Weights of a small mixture-of-experts language model, trained from scratch on English Wikipedia: a softmax router.
Below are experts of layer 8 (counted from 0) of a mixture-of-experts language model. Rows are named router (the router's row for the expert), up (a neuron's input weights, with its number), down (a neuron's output weights, with its number) and show model dimensions 0-223. Each number is 500 + 25 x the weight over its row's rms, rounded and kept within 0 to 999. Numbers have three digits each.
After each expert's rows: a language model's description of what the expert responds to. This comes from a sample of Wikipedia text that the model never trained on.

# expert 30
router:491521512554478564488484514536492491495540520491459509501538494466488501493513546521461517508498502475498497456523480562481519497554531486536495537496506511489494493528485517480460519499522531487547495473534498467524495489463509508464517501470502531507512550545508523519479509499491512476537503474517520440481485479467463512538524501503502482510539509527502478474535520534480488511488524466499478500461500533536526517504532509527468520536511489534464475455471503526482470493462468534484489476467505491441485522512477510495523538499518472513499515536481499506486546516503487503531558517500521498483525511479489482496487539538464535452499491492447471514469504539510514484477
up0:502460509497579512579504482508432523491487499514478528527499522502461507513489486529478504535488467533503479517475533528499479534472505515462494504501524515502516492485490442517495471513567532484528500505518533517517482520484520548475487535480497529484528486534489484535543530478499523539496490474518516526553519528494472484512478466455535517489461526445518423465510484477488494516485459516520549512491523500514526525550527487504495499504537512491490494514480481526543503485532504469485469504472500516505476501509441507508505516489502489531528508463522445513487495528473518503507511533517498517532514474514464526508508477516503496471500510492483486523528466484480499494509
down0:508479494543506468481485533461460514538489499490534506489498482476489512465522526508515519510494488510473514526475461504491485478490510508476492498466512478470547509536485553532488525483522486447499533508540482473478511480512513482521490533494458484493457481454508451527534532479510503498527521525543509521510511485525530541457535514478519498494500490503499513496473495457538496567469496457487526532519493471502507533478480470457458501471532521472547486540483493517518506477486525496490520472511507505488512504491543522491473469508499554513511505437556466509501511449502493508467489510479521469541476532467487530480451496475538524488488479504460545470477511509479510475500
What it handles: Name-initial fragments. First syllables of foreign personal names, such as Bh, Gh, Dj, Hor, Hamp; also goal columns and track times in tables, such as "|", 5:.

# expert 15
router:528501514482509465507453491524517497487504508491513494495446479477498480507484534514468458498474527454516511477474516536503518502476488443495484515498472515526478502555430508497489507497528508505489472517476566540536500511518490516511487474526506496514536480469534506512544529522475473529496487528546509498505480495534514530531491523458500501490502445485519465501521509452543568481474515493493528524500483510468494515561509465550520501466498498502561497517522500501510463507490529530528525478493482497472528498506535518471520502522504496475477492524467516515465511462512496550534513521540530501478517522488453500505506497495497539489492536476509458494524504503484482527430
up1:466525491493498543522539514512494540497471498531452511518463518517501472503495528483504465474487513510494469490459501535533485487492530449496497493473503504544459483528490505529512497496473471499493477533513527517499514482492509481475515529537531520534505477466496486513549475553519489487525521464477441466484539510500493509495498500513525487523498560467492516485517456490529489483509491440491488524520476488489527432520508514496481483496524522452502498496504509488454429472462485509538521525490517483526470486483472537496461543520516491483479512487485487507464514514429469469447484504486532537488489519452529478505515483515494512570487532485526514497492495496518493512484
down1:471525516496511482487529496527538549501489515503498542513492497528503490452545487483516533479525489483480528516472505544515495465511500498483466470483495473474529517496535514542476488475549499511469462459486510544514470506451497502444552481467504484511509509496502490541528483509512518534468529487502530500531467523494502456484530491539528471516484424511524509514477482504501456474496487504496505527500473487486489495507507446457489526464457493509482479512516506513461438495524513489523522522521481545514491505487494494494504473459487510506543518524545526546450488485534488481498491536518495465515467478516508509486544483505486517540507467514536484478545449488495527539496
What it handles: Music and taxonomy lists. Words in album, song and instrument contexts, such as bass, guitar, album, song; also species-name pieces and separators in taxonomy lists.

# expert 22
router:487497473514514529521486467519537477488494505507509483489458522520583541531541478467501513458474461511483534536484498535552482490482488518487504457486482479486508489468510491504520506522506509506516483488522508506499486554488481513478486480504448536500523526475479505481515521469523448452497534531513497476516503485448513530490448493521472499527529500461492536489478490509556463521472520491549472508503524488501497486527514499506500518538500484516470529491523511458498479505506534472471472513480453553502510475518526505495498473555465487498540510500519533454481495502517518485468494515512459509498538488521458544477484488548520473563494501483463515519515484500487525526520
up1:475535448496510476433483521503503536531509478495454506554520481505522517509523504510469482489496512525528482513556513467478488506485477534489517471500517440484483496509492512475464503461508502502456533494485456480521528506512467454521488521452497533448517517506470505507504496498488484551520480470538490499478462496494535481476495537463471486499528504540501514504474453514505529478488489498543557464485515493528515473504475509489545489536515516531511509506471502479462535501461545513522519475561497452493463517513526511492476537478499525493521519472466512497504511540464473497533466492531487521513528544461479510514494517517521491513496539533537501510492506496486532471489
down1:498502480481488512494480501499456475544547468440466516536545508511526483511472459468559516516487501555493509483490512494478490488513505483498494501498491488534520500462482467455494519539488531480452425520508522538541511489521499454489481505473518505502542543489530534487483464524506492489492439498487489522489472519475527490527505512527428502510500508502499477564528478538553483493532498473508510518497493499524489513500476506489495509549512530518500533479489463559492503511504491534496512510510481505540490524490547533544525495509507479526500504454511489506517519506514475517486450500510468483500478489458462489488518514484478513535462459511504459497504477525480483528483
What it handles: Capital-letter abbreviations. Uppercase letter pieces inside acronyms and codes like TKM, EIC, SSHWS, InChI, plus some ends of capitalized names.

# expert 1
router:485520521481505546553510460485458485518498550521498508470501505495516474524427494482526495536527483479477509499510477463515524466508522529513495486485482480512486522502469474507520520488469483496521528523480473485512484487454514470512491480525517486501464516540507493504502519527510522544513480517513490500510535492479467549526560470542474476467510491482516450508496509494454514492520488494459460484493473519529501503516494532492475489471513525470485480485482528526469531526476505510503476524483447495499534513506472475503463556499483489498502493511452474502502544485517465515538479498512548534472490497417509493533482547460487525475519524521539494512496514521553449490523
up0:479473540529508481504526455550534509507501539511515510518476495477538477498523509516495544498512544499467484485526567505510468549483489497510492497510474502514532487530463511491485492485491528511534483507491532487516530473475511514516473490498471523494526522454521507543495487494491515512558464496511479511477510519533508468491492517514472472480491497499530500498499486506484534510522519506459497496476505455514519478491532438572526492463501497505558487426480517502522482466493533487478496522515466478481511458497546488477476487509478508546505485526469517554527499462499485508513533475487505521508485534477438480531472489524514502530472536518528494455504453512471497447515
down0:438503491507533501515468532507493536532513498521444497522486506508495503547513463535520486494491503503486478562517530500506494508499504519517485546481505509510539500482490506483552507467522510460498493504501524509487541489481502504462498470494487511525504533513481508492510467494499498461497545466486532486471520506451505459512528514512461516478462530517571533493520471523491470478529560504487494490499486475481486510502496479514506505445499493492508505481543518510466577458512464497508465470456502538488504530527506505510500493454512494524486547547474548525505569504530527492515481499443489560466505502517491514523475522500483497538527476533496470499508519500473502487495
What it handles: Word-initial lowercase fragments. First piece of a lowercase word split into several tokens, mostly mid-sentence after articles, like h(ipped), t(ore), inc(onclusive), fl(ower).

# expert 4
router:504531516487492512557515479546492479447501461506470479493487498496481501516545509477485511510524519528509500503487468541474489508525494477475511495520520521469510474521501530510431505477495444537494478473467493499508534516508492482449492502503544443520466470487481506521490509535471488490468436498486527501486490555479513483503449486525544486534460511454484544502494541485477524493528549486523513506509522474503524454501499488469501490484495464542532532524514518505505471536500497532518509507546503503545470485446520499522517502477510517544474511517509483467539494482464519499513482556514499521472478511511488466499505506472540450500485509501482438491512502519480496481521
up0:505539465523530493509493529493521547455483512520539510481525475474497481452500470538477509539502508474490540525520486510506531553495466481485510474471523515466524526521530484548515516559469504482484489514452483505515474493499528522494500541542480500527490483488505489510504493517546477522542535525483490514507470531474518477525532493508478516479460436457513535534481499531507526520469448557507498507492506512482506492482544489526520554523515473510514508536527500505527483557477498526508479512493508459461503537512521549515509496533520456499499548503509476490491509550534546519503483512470504482486506528495558486490526502509505529498538514529475499503500481509505477482483
down0:501505529472480461486486449498499505475469469473508507515488524473499530479484479489532484513462482519495492532524546540492517489502469463453502493526506516445511531485518528509490480507517491537526468502495513488494444513514512498498492500503467503490483493531502533515466490560488538493484502527479527523533478514508546475515493467471539511487519471495439530431495481515534506498468515497495519487515484497476538520521472498484499477491470463524459496511521500494540481502555525463500476517502532486525442475498500459509541463482504518515500496509539528463406485501547473507520458492488504482485505471467520475464507495479513500485507550485492478546521508475497457492504
What it handles: Years and "There". Four-digit years or year endings in dates, life spans and table cells, like (18)84, 2012, 169(5.), plus sentence-initial "There".

# expert 6
router:498505510499560520515472478526485434492456461477474477511514532461481480483497544483481488482477454489525506508481482528502492475506544532517506442501473510511499522497524452511520538481499505469491495509518457479515465517503541518477457525470523500497458536519507503521508524486512517440501522508494461527528521466478521477494496483466477502471504516521500475480498536512487527498471462475471530499505554472498500529511481531516567494499503530540493474528480527536496462519521474561466497471485514525482439500496518496472509482444476500499514478473466532535522482506504487477481503515479460508488520476502553482487463497512491468499479537499490504481515517490444509488505
up0:523474480519533520548508535499456587511504479477502472493518547509510525501472508508463519459481470530468470478473511536496498542457503520487488468530502489489487467515528449504531492487501492526490476492492541479518484465466493474501507510543514539494529467491515510503501505480468474515498508478489463505466519535489469510512458516509486496499472499544462419516534512494471522536508497528473503461515526544466521515509486496460516502479504489549523468487521507494530463465477507491485518509521530478531492496470525515496502530528487539505501520501522487507521489458487535471476501486511502497517499480483504488517469556515513483500478547487514478534460523506524514540570
down0:465525519465515490499511515492513523506504472484489548479483474438534557553505511463517491498474519515443536462509476486522505501528507502493522467499504519477477516483508494491516450529478524493490516508461536470544514484476492515526509493515515477493516512462542511545499494490483527517499495494499495506521487451490485501479537492481497512480430507509455504500492513435524525487470493533530505539481482506540465492483497527481509479547477481491497446531483464449480475496480492502478527507539518484463484512464537520475493492493488534481511476501482486472498541541517495502527512521468509500495475516473483505506469468533474469462512488466580509487504442523491543502488
What it handles: Measurement units. Units after numbers in measurements and conversions, such as ft, km, mi, metres, km^{2}; also decimal pieces and other words between numbers.

# expert 14
router:466524506550500548482517509498530484510477534535498475473477499469480481484499527509545515492496528517488513503492505486506485455482501488503488537464518494483504505531493482497473527446492501519469499497543537471532522466512494477528493530513501491527467526477560485498477518497527495537474515516495517474458517511537512438519487486518488486456523501444491486509528509556513541484495503427472514471537486475503502500496539487474451509472506496461492487499503516491517502536460462440484502481538476472469497488482515474555489530523490511512460522529535523471490510507471518491462489533491480516447450464475473520525484477529507485500504498495471510506486512543525492486546
up1:509481515475509521455526475457484505529511490508531479486520473524510523458486488499506461498471523522496479517491523545507500536508542502487503506457500504490524440501561518489526483513494530483511510465457516506474494503498446511506519459569458505505500498524492422485524479512512455526474493439493506455483554526486489513482476470478452504490487479527497525534515508499552507460489490487505454511501487507477497509520478531551556493519535458476505521497499484562491502435497498501482504510504483480457497497531507496530499517505493497506499476486474481506459485521523497507485517491537511516481480522476513486497530475493511537513502454485494473494467553454500477510470
down1:460506494507490515549506498523488481503511520519500520514501445519474552525481496492479500479457571510496487515499486504537458488487535501431504506545475555475514496499491455435497537535493506491447510505485515517459448485496512498472419517494506529512485476518509500513494538530517475495508492523518539513505480502508529516549466529473505484497458536482481519476499558504535508482471467503518535548509489462500493529513516525492489511488485481502499481497487516526484489505525523521483488537534507512553454475501495536474484481503456501517495459474534462498504512518536482508469504525504489480526510510486490513467498484516517477477518498441526523500505523518490461509458
What it handles: Numeric digits in data. Number tokens in infoboxes and tables, such as postal codes, coordinates, scores, money amounts, times and UTC offsets.

# expert 0
router:492511466469515482473534459512539458460545504497546480532514512511492522509494485511493557519485551506435541496507500487499500492520494502523501537487483551521478527483464514496510505503489512514483447470534491496505502498471480500495465513515486485481460501451538520497499474499522486550452495539492504488516491542492498463488451505509464502534502521520494515519521517497525474503466510522490492515482464551477483484489516525506477494492515504496453503498514497488507518502520488507494528502492514521451540464551507535527524466475440501525531458494463515466459524445503501563478489456486492491533521509542514547495516505499480482494491486558521487515485539471536507519484
up1:547487504469500555461497505473507512467445491554470519491473516497511485536508517529483482527502497478522500499502453493521493529465484463501477447492492486507510453479509512495514449494504517502506473507499523517516526495505529493513500557499522516485532504519520500472478450492486534497487502472471547532520472475511482516500509511499466498465487489483485439517520505522512522466532501506524542498551487534492447498497486478484523494500505525498499480418490544506547483504457501497467518525493483506493522510500472417513507490509479513424515502524488500541514530524507563504482543518520488493491447506474511496541502520516492506522486542506508507478541513485485505481531
down1:547499472505489522465498478527535491487505558494491510535461491474466515481522496514486485463466511487474509476478483509533540579526475507496493501476502531486459490539552527509520488511491533524515483519517488505528487512485486486485539485465490491476510476485543475500509484436502520484477506557460493521527497471501430498500483525511496502466507472491501505491510485494500432504485536507466490512525511534505484483488492493527519525549442487507527493482519531470483463472489560480467474462474479494521509505502515458556494515480469469462499537495484477509480537523501536483488536497526519501494500505489487488496498462463466490484495507503480519526515483490467570478527
What it handles: Institutional name words. Adjectives and nouns inside names of parties, leagues, assemblies and associations, such as National, Democratic, Football, plus "Total" rows in election tables.

# expert 18
router:537493513500507497503477502533511467502525539492479474501519484462505527485479510455487451471482478524501508522513516510498468513507465466505479445452519494503519532460498517477467465484511508498504480498520512479550517520505467528459517514510519457473478508505524515509467498485482443470512496545492494476483498474522501483556462509523512474516526490528506537486485487489472533565496489465514473505511571485507503515502526511488487490469485513474554532512546485515512476483497469485507508463471455497499540497493511566483511492517555495501480512514522535465466472529525520513465489472480435489530485503514488522522514499470516515548488487507486510440486454474503544495483
up1:512514510549544477437525543502451500492500480509528549536521549531481533497471509515525488518557521550454514506520474458509532434478489483485478515492484517509519489495490491519518511491504494476539523526482500519453529497477466516492511520507469496513555480522493488497507496483506482477530515516469534513465492529508453503467507494495497530499498459494517527516495542477492482477464517517515500487447506515506491528491529525466532478521507505494528534504520533471460534489484496487520493521502493512508464485452513536534530520499489515487515513509470476497504529532507523514492493492485487470530474584467484503493537485501551502494542461490473480551481485520498522542465
down1:489497493524487532519493506465505496513497454565495480487519488468475501522478521464510491511510513486519507495466470496552529446509535460442489527484476515511530492494503505496476508548501492504483485492501481519469493504505491448460506518474450439499528534500527496485490512518508521490502543515479509539488492512459465547498474481493462516525533475520515508521490515458504502511470469526482527509511499477536506474508510540527512506514428542543553520515528491478504522454446488551512479516496495491500526494494487452529505539457527509501488538499482502502511507487504498490495500511490461483511470499475474451502550475507526548510505460453512523549469513519513520503461
What it handles: Surname endings. Surnames and their final pieces after a first name, such as Johnson, Smith, Jr., -son, -ović, -ić, often before "was" or "|".